Experts of a small language model.
Size: 14 layers, width 256, vocabulary 2048, 27.3M parameters.
Experts: 32 ReGLU neurons an expert, 4 picks a token, a softmax router.
Training: a variant of Adam for the experts, 307M tokens, 9379 steps.
Below are experts of layer 7 (counted from 0) of a mixture-of-experts language model. Rows are named router (the router's row for the expert), gate (a neuron's input weights, with its number), up (a neuron's input weights, with its number) and show model dimensions 0-255. Each number is 128 + 24 x the weight over its row's rms, rounded and kept within 0 to 255.
After each expert's rows: a language model's description of what the expert responds to. This comes from a sample of Wikipedia text that the model never trained on.

# expert 41
router [ 73 133 137 128 103 178 124 146 130 152 156  62 140 108 131  88 129 122 129 136 115 104 140 130 155  97 113 142 208 149  51 144 142 140 121 128 107 118 139  81 175 115 129 145 120 134 109 150 146 136 112 180 141 114 166  59 121 143 151 190 113 109 152 142 143 130 144 138 137  98 131 112 140 151 104 128 129 116 123 107 181 138 126 133 173 122 145 117  96 132  91 134 138 116 124 118 120 157 165  71 122 132 140 151 135 160 148 141 139 119 138 153 155 125 117 133  87  79 125 122 119  93 130 130 149 120 144  91 113 118 114 127 134 146 113 101 102 121 144 123 137 134 154 128 127 134 119  96 126 142  94 141 110 120  97  93 129 132 124 175 158 111  55  99 133 150 135 165 112 118 150 137 138 164 188 130 139  85 165 138 148 133 138 121 115 144 108 118 169 113 139 143 135 138 124 139 104 139 140 130 127 116 146 221 136 141 105 126 108  80 118 133 132 118  94 127 140 132 117 128 174 143 121 145 179 107 140 122 108 143 133 133 115 100 127 124 131 135 130 129 145 107 116  54 123 114 141 142 138 139 123 141  99 123 134 133]
gate0 [129 128 142 123 119 135 129 119 141 164 135 120 147 161 125 133 131  80 146 130 125 148 145 118 131 117 107 149  91 139 148 100 124 161 162  88 116 126  75 168 114 135 145 127 145 125 130 138 143 156 111 143 123 146 114 170 102 120 124 171 120 121 141 146 106  88 141 163  87 128 149 124 170 106  81 186 151 145 122 129 127 133 128 125 149 125 162 153 126 153  86  94 139 116 142 126 142 135 143 111 172 130 126  86  69  88 116 103 119 170 138 140 119  78 127 109 164 146 123  92 126 114  97 111 119 167 112 127 130 137 127 144 161 118 146 111 132 146 115 104 158 111 174 141  90 137 112 152 122 116 149 119 187 124 148 110 101 128 136 165 115  80 108 103  99 156 100 149 126 128 179  73 104 127  89 136 115 117 122 109 112 129 131  80  91 129 105 130 175 139 156  90 114 117 119 185 156 113  60 117 163 136 118  93  91 135 145 183 120 149 110 124 128 120 189 130 108 137 126 140 179 135 126 105 114  94 129 146  97 109 136 128 155  90 113 132  76 140 139 112 137 136 157 116 147 140 132 127 123 122 143 140  95 131 114 102]
up0 [ 86 162 140 152 140 165 120 112  90 169 104 124 173  76 143 118 154 116 143  85 136 109 105 143 150 148 172 112 122 121  98 109 155  73 142 141  89 139 172  87  91 111 106 108 104 146 139 162  86 104 113 114 132 110 113 100 130 142 128 156  99 124 136  76 133 102 118  88 172  92  67 154 121 156 139 130 112 127 136 121 130 101 116 131 104 121 124 163  95 135 130 152 119 120 160  92  59 150 122 131 170  98 153 179 147 154 142 113 114  90 151 116 108 132 130  89 124 125 135 110 118 101 105 115 119 164 142 130 113 132 103  95 117 148 123 170 138 126 141 177  88 154 134 125  84 125 118 118 208 170 102 170 122 134 146 171 130 110 123 124 171 107 109 124 144 167 112  88 112 119 117 146 121 120 133 125 118 134 137 160 158  80 154 146 151 146 118 125 140 141  92 103 134 135 106 146 136 142 132 124 111 118 132 152 153 125 116 112 119 121 144 130 140 128 112 157 165 118 117 107 107 170 175 104 134 107 137 120 112 103 106 143 114 158 176 117 134 120 119 100  99 132 109 115 126 128 137 122 135 104 110 121 159 103 133 126]
Description: Number continuations

# expert 31
router [ 84 146 155 123 160 157 108 116  67 143 129  90 148 145 113 134 115  99 159  96 126 124  93 127 143  78 139 146 123 117 154 153 174 113 133 107 124 121 123 150  73 112 131 132 163 108 104 121 108 150 106 149 146 120  54 141 139 134 122 153 123 143 135 152 143 127 117 137 148 143 106 142 144 152 139 148 104 124 106 123 204 137 132 135 104 142 113 125 104 121 144 138 164 103 129 126 187 127 127 118 120 123  96 141 136 127 113 144  87 168 143 157 151 129 148 142 136 108 110 136 101 116 115 117 121 135 133 105 129 211 132 106 125 158 154 147 139 122 126 134 157 129 136 133 133 138 101  87 153 115 141 112 124 134 175 124 131 112 155 127 126 133  83 154 116 167 143 126 121 138 119 142 144 120 126 111 121 163 145 145 101 118 131  94  90 140 141  80 166 135 115 125 115 106 130 174 133  97 160 123 120 148 129  94 118 111 142 141 113 135 126 255 157 156 139 150 131 133 120 124 113 148 140  69  94 130 119 128 141 150 119 145 112 101 135 144 128 106  88 130 155 128 140  92 150 137 102 126 117 130 106 130 131 134 154 136]
gate0 [105 104 124 149 160 134 141  94 155 111 151 154 101 156 142 113 164 123 134 118 140 145 118 136  98 138 145 176 122 127 146  95 154 124 162 118 131 107 139 130 135  93  90 156 100 137  86  96 114 142 158  93 140 115 128 144 116 113 132 160 102 111 132 154  92 100 140 112  92 113 103 143 149  95 144 127  95 153 106 121  77 171 103 120 117 157 143 100 126 169 119 123 115  78 114 152 154 131 135  88  96 132  95 116  91 132 114 132 151 124 108 156 121 148 138 103  86 121 141  98 128 129 128  97 108  92 143 139 132 134 175 156 157 149 107 131 127 141 126  91 118 121 108  87 109 115 129 120 133  95 103 168 127 175 130  89  85 161 131 147 118 113 123 132 129 127 120 145 118 115 105  81  94 126 121  86 116 115 114 178 120 127 108  90 124 126  96 114 129 114 134 123 154 132 117 120 159 174 138  87 153  93 159 113  70 165 135 173  90 130 162  99 120 125 142 125 145 137 108 102 141 113 110 123  74  84 112 163 140 150 132 146  99 128  92 108  89 138  92 119 107 105 130 122 169 152 136  96  81 108 143 102 118  91 162  77]
up0 [122 134 147 105  83 102 120 148 139  95 113 158 115  91 135 121  87 124 143 122 112 156 158 163 131 166 118 130 104 123 171 106 155 111 125 158  79 168  88 133  86 140 154 101 115 144 163 152  97 156 108 123  92 142 150 100 115 124 124  87 144 122 100 143 169  96 147 117 142 115 117 130 152 164 105  96 120 118 135 116 165 124  98  86 142 158 160 162  96 159 140 157  94 152 114 111 108 137 113 106 106 102 106 128 162 114 107 106 165  90 150  98 136 118 121 164 132 162 125 127 110 152 112  98 117 111  98 129 102 142 126 128 118 124 104 159 111 105 100 106 135 111  99 101 129 115 151  87 101 135  88 125  99 113  96 146 180 119 132 154 141 107 144 157 102 141 136  93  92 159 123  95 146 133 131 143 129 151 144  81 178 117 103 121 118 127 152 143 114 105 123 136  97  97 130 147  82 160 152  97 133  96 110 175 121 156  98 142 114 103 133 154 159 101  90  80 133  87 124 111 130 137 139 105 113 147 153 109 121 141  94 158 173 117 129 152 110 106 146 162 166  95 157 123 129 119  93 169 150 124 146 128  94 138 109 154]
Description: Lowercase word-initial fragments

# expert 61
router [114 134 171  77 128 134 138 143 120 157 137  70 112 106 147 147 128 166 229 122 132 144 143 133  98 151 122 126 118 167  91 132 126 146 138 138 126 130 112 172 127 103 100 167  97 114 110 120 107 111 122 125  96 139 177 126  69 140 103 183 124 134 110 119 125 148 107 154 111 129 154 136 131 158  85 131 104  90  96 128 211 129  96 167 137 100 124 138 133 146 138 109 168 154 137 100 141 156 134 197 166 178 116  66 117 132 110 144 147  99 133 141 112 112 123  85 120 133 103 137 124  82 146 142 118 125 159 147 110 126 131 134 125 134 141 168 129 159 135 122 122 105 119 109 110 135  86 131 111 134 131 129 155  96 120 149 112 122 129 172 136 121 113 113 115 111 126 129 153 147 133 144 120  48  98 158 117  70 139 126 109 105 133 118 149 128 124 103 155 105 149 137 138 118 123 141 162 159 127 130 114 122 124 125 134 113 141 144 132 110 139  78 119 122 121 126  61 112 113 126 125 115 125 142 101 142 133 124 116 126 155 160 120 129 151 120 127 148 114 103 109 155 161  98 135 148 116 104 149 124 116 138 130 140 107  71]
gate0 [ 79 148 124 153 105 131 117 121  96 168  96 110 186 116  96 130 118 112 118  91 100 169 131 134 168 138 122 125 106 128  92 104 104  98 173 142 129 106 143 117 133 137 109 157 147 112 146 125 116 162 163 134 134 100 119 112 126 145 165 133 146 144 155 159 108  93 128 174  89 110 127 144 161 141  98 119 120 115 102 130 136 138 131 132 116 163 132 142 116 134 121 119 127  91 103 139 170 149 103 121 145 151 113 140 130  94 130 133  99 110 121 147 136  92 125  91  97 123 145 106  82 130 130 136 145  90 128 102  96 139 120  96 151 167  98 139 116 121 161  92 130 107  90  74 124 118 166 130 166 105 127 131 128 124 125  86  83 103 122 177 184 146 127 118  99  97  83 145 114 127 143 104 113 110 128 117  97 110 130 128 150  96 137  83  94 155 123 154 146 158 156 158 104 118 144 120 100 131 136 111 117 180 120 152 108 117 160 171 123 119 169 149 108 103 108 129 152 138 120 132 128 151 131 109 117  75 115 176  81 183 114 143 111 153  77 149 146 169 125 104  94 118 121  86 148 129  92 134 100  94 141 120 107 143 142 130]
up0 [148 143 150 131 144 151 126  97 136 136 143 104 154 137 114 107 124 133 116  95 142 163  97 170 174 186 106 137 107 150 123 153  85 135 154 100  93 101 173 139 162 102 116 137 142 154 128  69  92 109 117 126 129 145 166 130 134 155 127 145 134 118 122 122 126 138 103 175 146 122 101 155  90 151 124 116 129 153 147  93  98 144 123 128  90 136 132 177 152  99 123 121  82 129  85 140 135  99 103 128 166 123 105 158  98 118 154 104 100 125 168 101 135 133 154 149 122 158 142  86 108  78 132 126 104 142 119 153 154 100 111 137 187  86 132 137 118 132 118 132 150 116 120 127  94 118 173 115 132 146 134 141 162 123 170 109 133 133 138 148 135 152  95 111 159 125 120 127 110 161 161 144 117 105 131  96  99 151 101 148 148  97 128 139 126 165  64 160 120 114 175 126 144 111 129 132 108 110 121 135 123 155 155 172  98 103  91 104 117  98 176 145 139  96  79 105 130 162 125 109 135 111 166 104  93 152 131 124 138 113 165 125 182 111 159  79 146 111 111 116 113 109 136 138  98 149 131 125 131 115 148 145 107 113 165 117]
Description: Dates, won, line breaks

# expert 15
router [ 81 151 182  85 151 164 106 124 121 153  82  98 125 132 122 142 124 132 138 148 121 114 150 108 131 170 137 136 128 103 106 149 107  94 114 112 129 101 159  76 118 133 130 147 188 146 133 119 201 122  93 140  72 128  97 138 108 109 132 113 129 139 112 124 125 150 132 122 145 140 173 147 138 155 103 161 132 119 132 120  93 108 104 116 124 108 109 136 141 156 132  82 122 145 157 165 156 133 125 125  92 152 140 143 117 181 106 144 103 114 159 153 119 135 167 123  98  94 123 128 112 131 145 147 123 211 127  97 122 169 123 104 109 106 109 155 131 125 109  99 147 129 123 116 133  68 135 116 147 128  96 121 114 172 118 148 147 146 125 120 103 149 107 148 132 134  87 128 126 134 143  87  92 113 126 138 126 152 203 157  92 135 137 113 123 170 115 132 172 106 115 135 143 115 132  94 120 122 124 134  52 129 112 179 110 140 122 143 127 112 109 147 105 117  80 142 108  99 147 113 133 104 137 122  97 114 104 148  98 159 125 135 152 107 125 104 159 121 154 118 145 137 118 104 120 142 142 100 142 104 136 102 112 131 185 158]
gate0 [155 123 137 147 142 169 178 120 120 162  97 151 112 135  99  89 105 140 136  99 113 141 129 102 113 127 105 129 143 126  94  78 119 156 126  98 106  99  82 131  98 116 112 115 108 104  87 168 124 193 166 118 145 112 130 130 112 113 116 103  88 156 125 148 150  94 124 138 110 107 133 157 124 120  88 122 138 106  97 106 115 155 102 141 109 169 138 159 122 139 144 123 126 104 112  85 168 124 126 137 155 158 131 118 128  79  99  98 118 132 135 123 172 102 114 113 128 155 110 123  96 125  97 139 146 103 141 118 112  99 165  94 157 126 126 150 121 129 127 143 151  73 153 117  69 136 112  95 125 136 171 100 148 153 129 123 147 109 134 168 138 114 158 118 106 100 121 158 153 107 150 145 119  83 138 148 116  87 123 142 132 112 116 114 158 136 112 108 175 127 121  98 126 115 150 123 124 128 113  99 112 126 100 102 103 161 163 149  94 183 158  81 133 135 125 126 150 121 174  92 157 178 149 111 133 131 107 129 146 140 141 132  91 171 132 103  83 152 117 157 118 120 164 144 123 170 110 194 138 136 125 123 118 161 153 152]
up0 [ 84 180 133 161 146 107 128 114  58 122 125 132 117 144 103 132  93  92 159 113 161 135 120  83 112 119 134 151 119 163  76  98 157  98 111 153 122 112 139 150 143 161 132  90 104 123 115 132 157 126 105 134 129 143 171 115 131 104  96 108 128 116 159 174 151  92 120 158 106 105 131 169 163 140 109 111 149 118  95 102  95 140 100 127 109 123 124 175 116 148 124 152 105  98 126 111 147 129 168 113  93 130 109  75 127 134 131  97 108 174 145 145 168  94 151  99 137 153 152 138 110 138 145 112 183 158 141 104 122 121 119 104 151 113 173 125 141 157 123  91  81 144  98 107  97 129 158 170 131 145 159 139 118 150 102 111 145 139  97 176 146 123 124 126 113  98 127 137 143 134 123 144 129  94  94 141 117  80  94 147 126 147 151  93 132 161 104 124 125 133 167 157 145 128 133 120 120 123 120 134 120  99  85 154 110 124 116 137 162 147 138 136 123 134 112 123 151 170 177 102 155 141 147 142 101 120 170 141 102 166 148 163 132 142 125 140 161 150 151 126 169 118 122 171 151 139 135 108 151 151 128 150 138 173 104 149]
Description: Word-initial fragments

# expert 22
router [128 118 147 153 134 127 117 100 115 107 124  93 144 101 148 110 141 101 130 121 134 157 155 128 122 161 119 108  92 100 118 135 159 156 138 111 148 130  87 129 125 118 110 131 124 107 114 121 154 137 114  91  80 168  66 121 141 146 137 135 109 110 129 156 123 123 146 150 128 132  59 106 119 113 126 134 118 130 125 138  95 117 126 137 156 125 158 138 188 123 104 120 167 108 115 114 147 151 134 116 123 142 146 131 132  94 110 121 133 140 166 151 139 147 153  90 121 165 120 106 139 145 118 138 119 115 130 101  72 167 139 115 146 144  73 144 129 136 107  96 150 121 133 114 150 139 102 100  96 160 116 144 157 116 147 107 128 134 118 158 125 167 139 143 142 127  95 161 133 155 137 108 141  27 132 100 141 124 154 159  98 153 125 140 150 129 169 124 135 126 143 147 172 144 142 153 147 152 132 147  83 109 160 157 122 120 134 149 108 126 141  78 152 112 164 136 151 133 149 141 111 136 148 129  59 119 140 151  71 139 169 151 110 147 115 127 125 128 141 111 121 137 139  76 104 168 138 113 129 110 137 113  76  23 129 120]
gate0 [121 175 146  97 165 141 146 159 148 162 108 138 126 118 127 129 133  90 160 109 140 112  99 132 119 165  85 174 113 117  91  95 186 185 122 144 137 137  95 157 143 136 125 167 123 151 112 153 129 145 114 115 146 113 156 107  92 136 150 136  88 102 122 165 136 139 107 137 115 142 163 140 142  89 111 116  98 108 137 127 130 140 137 126 122 152 121 107 106 114 113 154 144  84  80 106 169 158 139 109 107 173 133 156  95  94  92  79  83 172 143 106 103 112 123 102  94 134  97 145 131 140 153  78 127 108 126 132 160 147 152 112 148 103 120 144 173 151 127  99 171 131 105 142 116 142 160 111 141 114 145 154 156 137 125 104 107 119 103 168 130 110 123 138 116 110 111 171 101 156 155 150  92 121  98  99 113 130 129  95 147  89 123  97 100 126  99 129 157 139 131 121 108 147 118 152 122 140 118  93 154 161 103 126 133 159 133 132 102 158 117 156 147 123 132 112 101 119 166 128 137 139 109  88 105 103  81 145 100 150 139 120 153 117 132 127 122 164 127 116  85 152 141 123 113 169  92 152  97 154 104 114 103  86 178 104]
up0 [110 151 113 158 131 112 120 184 117 116 147 102 120 148 124  93 104 152 154  90 118 155 125 151 144 138  86 109 151 153 153 145 162 128 109  85 117  97 134 125 159  92 100 100 128 137 114 100 168 133 167  81 100 126 135 139 126 146 141 149 152 144 130 151 152 102 100 127 169 162 155 104 128 118 161  83  87 112 152 108 119  89 138  91 100 104 118 168 139 138  89 148 127  91 142 141 160 166 114 117 143  97 107  98 142 132 105  90 109 126  80 125 166 106 150 141 105 137 141 160 119 122 152 105  88  96 113 123 124 121  92 139 125  92 112 121 106  90  90 146 150 160 136 105 130 126  90 155 149  98 160 121 106 147 113 104 109 125 120 124 141 124 112 179 109 123 116 105  88 148  91 152 111 154 160 150 111 146 160  81 150 155 150 123 105  96 151 102 167 121 131 130  92  91 131 138 134 134 130 145 130 125 104 100  99 104 141 100 103 129 162 104 107 167 118 106 169 128  94 104 137  84 109  91 144 116 156 125 117 156 156  99 113  95  88 125 155 133 101 134 109 127 143 176 147 159 133 153 135 137 110 119 168 125 132  99]
Description: Hyphen and name continuations

# expert 11
router [ 81 127 136  80 114 131 142 119 171 144 163 111 103 140 118 119 139  97 165  97 102 166 118 132 154 147 141 152 150 106 100 120 168 130 148 125 111 173 133 104 137 129 108 182 124 136 152 124 166 143 152 154 180 124  95  93 120 161 119 143 107 154 141  97 113 155 148 153 123 146 205 125 114 143  77 154 151 106 100 109  81 119 117 129 126 111 135 149 131 126 119 111 128 126 154 126 142 107 174  70 144 141 139 109 110 167 117 121 136 143 170 129 159 120 134 105 101 124 130 125 144 151 129 147 121  69 107 143  86 125 105 152 141 116 114 137 128 145 129  90 159 129 129 134 125 135 132 109 138 108 175 141 121 179 176 128 111 159 115 127 154  96 106 108 146 116 123 135 150 130 117 123  92  47 137 113 130 121 127 110 119 106 144 127 138 118 115 120  77 140 116 126 166 122 125 150 145 123 137 112  92 135 144 224 129 117 168 140 162 129 140 155 132 110 128 140  27 143 126 135 159 149 142 160 120 138 120 140 123 123 134 144 135 108 119 123 137 116 122 114 137  91 120  86 124 115 131 124 119 105 126 102 129 152 149 123]
gate0 [120 156 139 155 173 151 136 157 160 168 116  88 150 118 112  84  95 107 153  74 108 148 103 103 124 150 109 163 135 117  91 125 148 117 119  94 106 118 113 142  92 113 115 150 115 131 149 133 160 164 130 143 115 107 109 115 118 132 166  95 117 103 107 151  98 149 149 141 101 119 145 105 151 121 107 141 133 108  82 137 110 115 104 128  87 135 164 118 104 166 128  78 130 121 128  94 112 155 129 109 122 140 129 143 142 137 117 132 116 129 154 162 154 100 120 146 132 141  94  94 119 122 135 123 110 156 105 146 163 133 156 160 173 162  76 155 122  99 127 155 125 135 120  88  94 129 131 135 140 156 128 115 158 138 106 108 118 150 116  94 129 117 152  97 123  97 104 144 149 159 130 115 147 129  95 139 117 132 123 148  93  91 145 151 128 165  96 104 174  94 168 161 132 141 145 115 104 179 123  74 143  99 125 149 148 145 124 122 146 172 175 131 168 109 171 142 134 135 137 153 130  93 118 113  83 112  80 103 120 155 130 119  99 149 113  79 110 177 124 148  79 121 119 162 115 113  79 121 117  81 103  97 113 117 153 123]
up0 [124 121  83 122 115 134 138 132 113  97 104 162 104 147 163 131 134 135 108 111 110  83 134 130  95 149 149 113 115 124 156 130 116 142 122 136 143 134 111 115  91 122 144 122 119 122 101 156  90 127 144 110 178 129 145 109 146  82 143 156  90 125 112 133 149 136 156  90 170  78 132 143 126 137 120 149 135 154 154 109 143  80 102 134 172  80 114 149 156 131  95 109 133 134 127 179 111 122 131 161 112 125 127 129 133 154 114 156  99  99  83 117 162 114 138 139 105 170 140 118 152  79 148 132 102  98 100 151 109 169 106 118  96 142 168 108 163 134 162 111 124 133 118 171 163 131 142 124 118 101 107 123 143  95 161 131 162 115 149 147 167 105 128  93 153 118 129 159 147 130  90 136  92 110 101 108 123 144 158 103 112 128 135  78 100  94 119 134 153 165 108  94  79 145 149  88 105 140 101 136 150 113 113 133 112 128 105 114 116 101 147 149 105 124 115 149 143  95 116  84 104 139 156 148 174 146 167 125 149 146 147 145 102 166 166 112 135 118 141 108 133 119 150  98 152 161 153  81 138 119 126  93  93  85 167  78]
Description: Word pieces mid-word

# expert 53
router [103 139 135 141 121 110 159 137 168 117 135 146 131 161 114 121 140  64  93  90 139 138 101 131 144 182 123 142  85  99 106 138 164 151 139 150 107 144 133 143 107 124 150  96 112 153 112 109 110 176 134 151 137 144 199 124 180 150 117 130 120 140 113 168 146  93 113 147 126 149  91 126 157 132 161 135 147 145 129 125 110 131 127 135 127 156 128 119 160 152  87 114 137 120 125 136 135 124  99  69 126 133 122 112 149 108 122 126  85 156 144 112 188 114 129 118 130 119 142 121 137 173 148  93  91 139 109 127 121 129 129 152  98 134 136 123 140 151 110 121 133 112 140 125 121 130 140 119 122 138 144 122 138 143 131 104 113 138 192 166 117 128 115 142 130  87 142 115 118 150 128 133 124  57  91 113 104 127 135 113 109 152 163 138 132 150  93 133 167 123 140 139 139 127 159  94 137 136 137 130 135 181 149 103 152 149 143 112 107 150 119  55 125  33 125 119 102 167  96  97 132 109 118  85 174 103  97 185 114 117 114 104 140 172 155 151 122 122 134 155 139 121 140  93 127 160 110 155 111 101 126 127 100  86 124 123]
gate0 [112 142 143 136 169 172 175  80  82 107 158 108 141 175 138 138 144 126 164 135 135 110  94  98 157 171  84 158 102  79 129  88 137 142 110 118  98 137 109 103  98 111  95 125 121 133 103 137  85 191 134 151 102 119 108 122 101 150 156 122 101 178 156 170 109 122 151 133 118 106 174 123 139 106  71 127  89 139 145 125 105 163 105 139 124 122 167 149 121 125 150 126 160 138 114 133 107 107 168 130 114 131 120 105  95 147 139 130 106 111 133 109 176 126 134  81  97 176 106 143 101 143 109  82 119 116 128  95 142  80 106 162 127 113 104 123 134 143 121 104 135 136 126 102 131 139 120 118 146 145 125 116 171 113 126 100 152 107 135 126 113 144 138 132 115  75 129 150 123 110 171  95 112 113 124 110 109  90 139 155 120 155 126  92  99 187 109 147 123  90 157 119 132 137 155 121 128 169 119  97 118 154 113 101 128 140 118 140 135 126 110 129 114  99 122 153 142 141 164 125 179 182 112 148 139 113 143 122 111 127 137 160  82 118 126 100 107 126 124  98 149 153 137 139 103 111 100 168 112 131  96 144 132 112 158 107]
up0 [147  98 113  94 122 105 166 165 136 120 152 148 108 126  94 149 115 145 129 137 135  95 137  99 104 134  88 122 133 153 177 150 118  80 172 137 104 160 127 152 111  83 134 126  91 123 142 128 159 162 110 101 130 129 104 114 153 103 153 136 122 132 119  80 158 115 160 114 102 112 128 160 147 160 160  92 125 146 145 138 161 108 157 124 116 121 121 164 109 150 110 149 133 147 113 122  79  97 141  93 151 135 109 136 154 148 161 111 104 131  75  85 184 177 133  80 105 116 112 159 128 171 128 116 148 128 123 105 128 123  97 100 147 101  96 138 151 110 134  94 116 178 109 115 137 176 146 158 144 170 127 101  97 131 103 100 106 118 145 130 146 169 136 130 159 122 108 152  99  93 153 151 136 180 123 154 106 140 107 170 115  98 137 129 159 114 116 147 123 147 102 135 123  94 128 128 161 119 122  99 148 108 150 111 100 154 115 151 140 159 110  89 158 100 138  93 147  85 150 110 107 136 135 133 121 163 142 155 124  95 149 152 102  89 100 153 105 138  85  88 118 125 147  98 124 130 146 138 102 148 110 114 131  89 139 132]
Description: Word-opening syllables

# expert 9
router [ 95 157 141  92 130 125 137 118 119 114 182 125 116 111 160 149 139  84 146 117 128 139 129 132 115 123 148 136 198 106 115 128 130 119 138 127 131 131 111 107 122 130 121 211 130 164 112 159 118 139 153 117 157 109 138 140 162 160 131 109 143 125 116 143 136 108 132 111 123 122 217 162 115 122 136 143 136  99 123 117 107 147 149 136 147 141 179 130 158 160 111 149 143 120 131 109 152 148 125 131 130 115 142  91 146 105 144 136 135 142 122 140 132 105 165 125 131  63 138 119 143 105 130 150 120  53 156 141 117 171 151 115 177 194 133 122 135 150 102  85 118 113 113  71 109 170 125 122 161  90 135 161 130 126 116  83  97 121 147 115 152 141 147 136 160 116 118 127 135 117 133 120  79 128 134 108 118 129 150 140 117 120 130 112  88 160 126 145 149  81 143 105 151 131 120 121 176 136 194 126 151 104 144 110 140 125 129 136 163 104 132  68 132 147 127 121  95 166 169 158 128 108 140  85  99 133 135 131 158 130 136 117 125 123 102 140 143 111 150  82 109 144 123 113 104 116 116 104 136 144 121 131  66 173 138 139]
gate0 [105 148 166 144 131 161 136 105  90 126  90 159 146 106 105  96 127  82 155 124 115 113 145 106 122 161 123 165  83 111 112 141 123 141 127 107 108 134 107 105  99 120 143  84 166 104 148 106 114 123 123 113 106 119 113 142 135 139 169 164 131 144 154 131 117 100 116 142 152 118 140 152 175 123 142 161 152  90 143 136 121 173 115 160 138 134 106 138  82 109 130 120 163 113 111 119 168 104 138 138 130 160  94 134  96 108  95 112 121 126 162 134 122 127 150 114 145 105 110  96  95 106  89  93  94 161 178 103 133 129 154 169 116 173 134 163 145  98 117 125 153  91 103 128 135 113 166 156 153  88 156 143 138 145  98 138 114  89 116 159 167 108  99 125  91  99 100 139 149 179 107  94 141 102 106 124 124 135 104 107 142 107 143  92 124 160 125 118 141 120 166 126 125  96 176 102 153 141 138 139 124 120 182 131 129 140 158 108 144 152 113  94 140  86 139 170 114 120 111  90 179 118 132 137 105 107  93 129  75 124 109 112 143 153 144 130  92 107  94 126 113 131 130 116 190 112  95 115 103 126 107  99 149 110 109 120]
up0 [120  87 119 157 165 132 159 108 105 163 150 139 125 127 109 123 151 159  97 114 151 133 157 127  99 112 108 151 163 105 125  91 147 156 107 134 142 145 153 141 125 150 116 142 129 166 158 175 147 118 121 116 134 104 131 143 119  97 136 120 110 166 184 138 142 114 104 132 151 138 151 169 108 138 116  93 114 155 149 136 119 111 111 113 139 177 159 154 127 152  99  97 147 124 132 110 109 167 128 155 130 127 110 138  89 137 127  96 146 131 133 127 113 143  75 146  72 123 111 124 156 113 144 112 141 120  77 128  99  96 143 136 132 158 110 148  91 108 134 148 113  90 131 118 141 142 131 146 136 162 160 121 120 169 148 161  93 106 154  54 112 103 158  95 117 137 123 138 148 112 121 103  88 115 170 104 155 104 121 127 100 105  87 172  97 112 157 150 119 121 115 137 188 151 142 130 103 160 168  84 132 123  85 176 108 127 140 155 118 171 137 148 144 146 138 149 134  99 149 149 105 110 130 110 144 172 133 109 164 141 139 135 117 122 127 105 115 120 105 140  94 113 164 106  65  94 131 157  94 150 126 168 112 152 155 100]
Description: Verb endings, connectives

# expert 55
router [152 125 130  47 156 148 132 114 156 117 134 159 108 142 107 125 134 107 174 110 126 107 163 112 142  25 126 149 151 108 143 108 123  84 137 141 127 136 148 147 184 110 123 125 111 152 124 102  79 153 152 151 189 132 144 137 137 102 114 143 134 129 127  96 119 131 134 120 140 120 158 114 116 115 104 129 114 125 140 126 113 131 140 155 139 117 136 145 120 149  95 129 113 101 115 130 129 134 144 254 165 126 145  49 116 144 107 136 133 148 109 136 156 141 132 124 115 138 122 118 128 138 160 109 134 107 140 108 118 128 127 135 150 117 118 138 127 115 135 130 122 112 132 115 141 142  87 104 144 113 166 122 119 101 145 116 121 108 128 141 132 116 118 108 131 133 126 138 140 131 144 106 134 139  53 129 105 107 179  99 119 116 152 109 143 162 165 125 167 143 147 158 145 126 130 166 111 126 150 124 117 111 125 123 136 115 136 113  74 128 124  57 113 107 127 122  81 130 109 133 149 105 161 156 197 135 130 144 103 125 134 122 142 140  94 135 148 153 123 102 171 133 152 130 161 139 139 150 120 124 113 125 110  69 156 119]
gate0 [104 155 161 121 152 124 142 125 100 111 149 133 152 157 130 154 133 134  95 100 137 164 131  98 101 119 126 150 139  93 159  93 162 113 174 127 151 122 130 114 108  93 114 162 125 138 111 164 127 112 152 159  80 169 173 134  96  92 173 153  79 123 105 121 121  98 160 119 152 131 146 175 154 160 132 123 102 117  86  92 125 120 121 163 167 141 168 107 150 159  99 103 161 147 110 121 104 161 145 139 161 157 143 110 119 111  96 124 143 114 147 181 129 127 149 136  98 147 146 145 105 110 128 143 139 121 157 139 152 103 107 143 101 151 131 152 155 142 153  95 111  99 107  86 121 108 153 111 160 152 142  89 119 138 148 108 128 143 105 117 144 113 152 110 101 130 120 140 166 122 173 126 134  93 116 153 128 143 117 155 153 145  96  91 150 153  97 100 138 139 105 158 144 105 141  88 112 155 101  98 154 125 145 106 127 113 135  97 147 135 142 171 150 138 121 151 108 134 138  79 106 150 162  90  92  91 131 169 143 168 170 121 138 131  72  99 137 165 109 114 137 100 148 121 160 137 117 106 134 152 120 124 113  95 114  87]
up0 [111 141  97 141 101 111 120 106 165 151  90 127 143 114 153 115 112 116 100 178 141 121 152  84 161 110 107 136 117 114 121 128 119 128 166 186  97 113 128 153 103 144 137  92 125  97 165 163 142 139 145 161 141 122 164 134 110 106 148 135 127 101 143  84 139 136 136 110  98 108 126 142  82 106 111 102 154 156 154  99 116  94 137  91 127 105  88 150 120 150 163  97 147 165 119  93  79 103 148  85  85 118 148 105 152 126 141 137 114  94 109 107 117 148  91 166 136 115 171 141 157 130 143 112 167 167 113 127 160 145  94 149 119 141 108 107 101 133 135 125 152 146 153 113 165 166 107 145 163 150 122  79 144 122 131 154 163 140  93 171 153 161 148  83 122 153 137 104 147  86 153  99 129 156 145 142 134 143 143 151 165 159  94  77 163  92  97  91 133 114 143 110 100  93  97 120  96 115  94  97 155 124 147 125 135 161 119 123 147 131  82 125 129 142 141 136 109 119 126 152 144  97 116  95 121 161 110 106 168 124 112 146 151 117 134 110 136 165 121 131 120 173 150  99 129 112 129 123 110 114 164 124 126 139 121 138]
Description: Plural s and The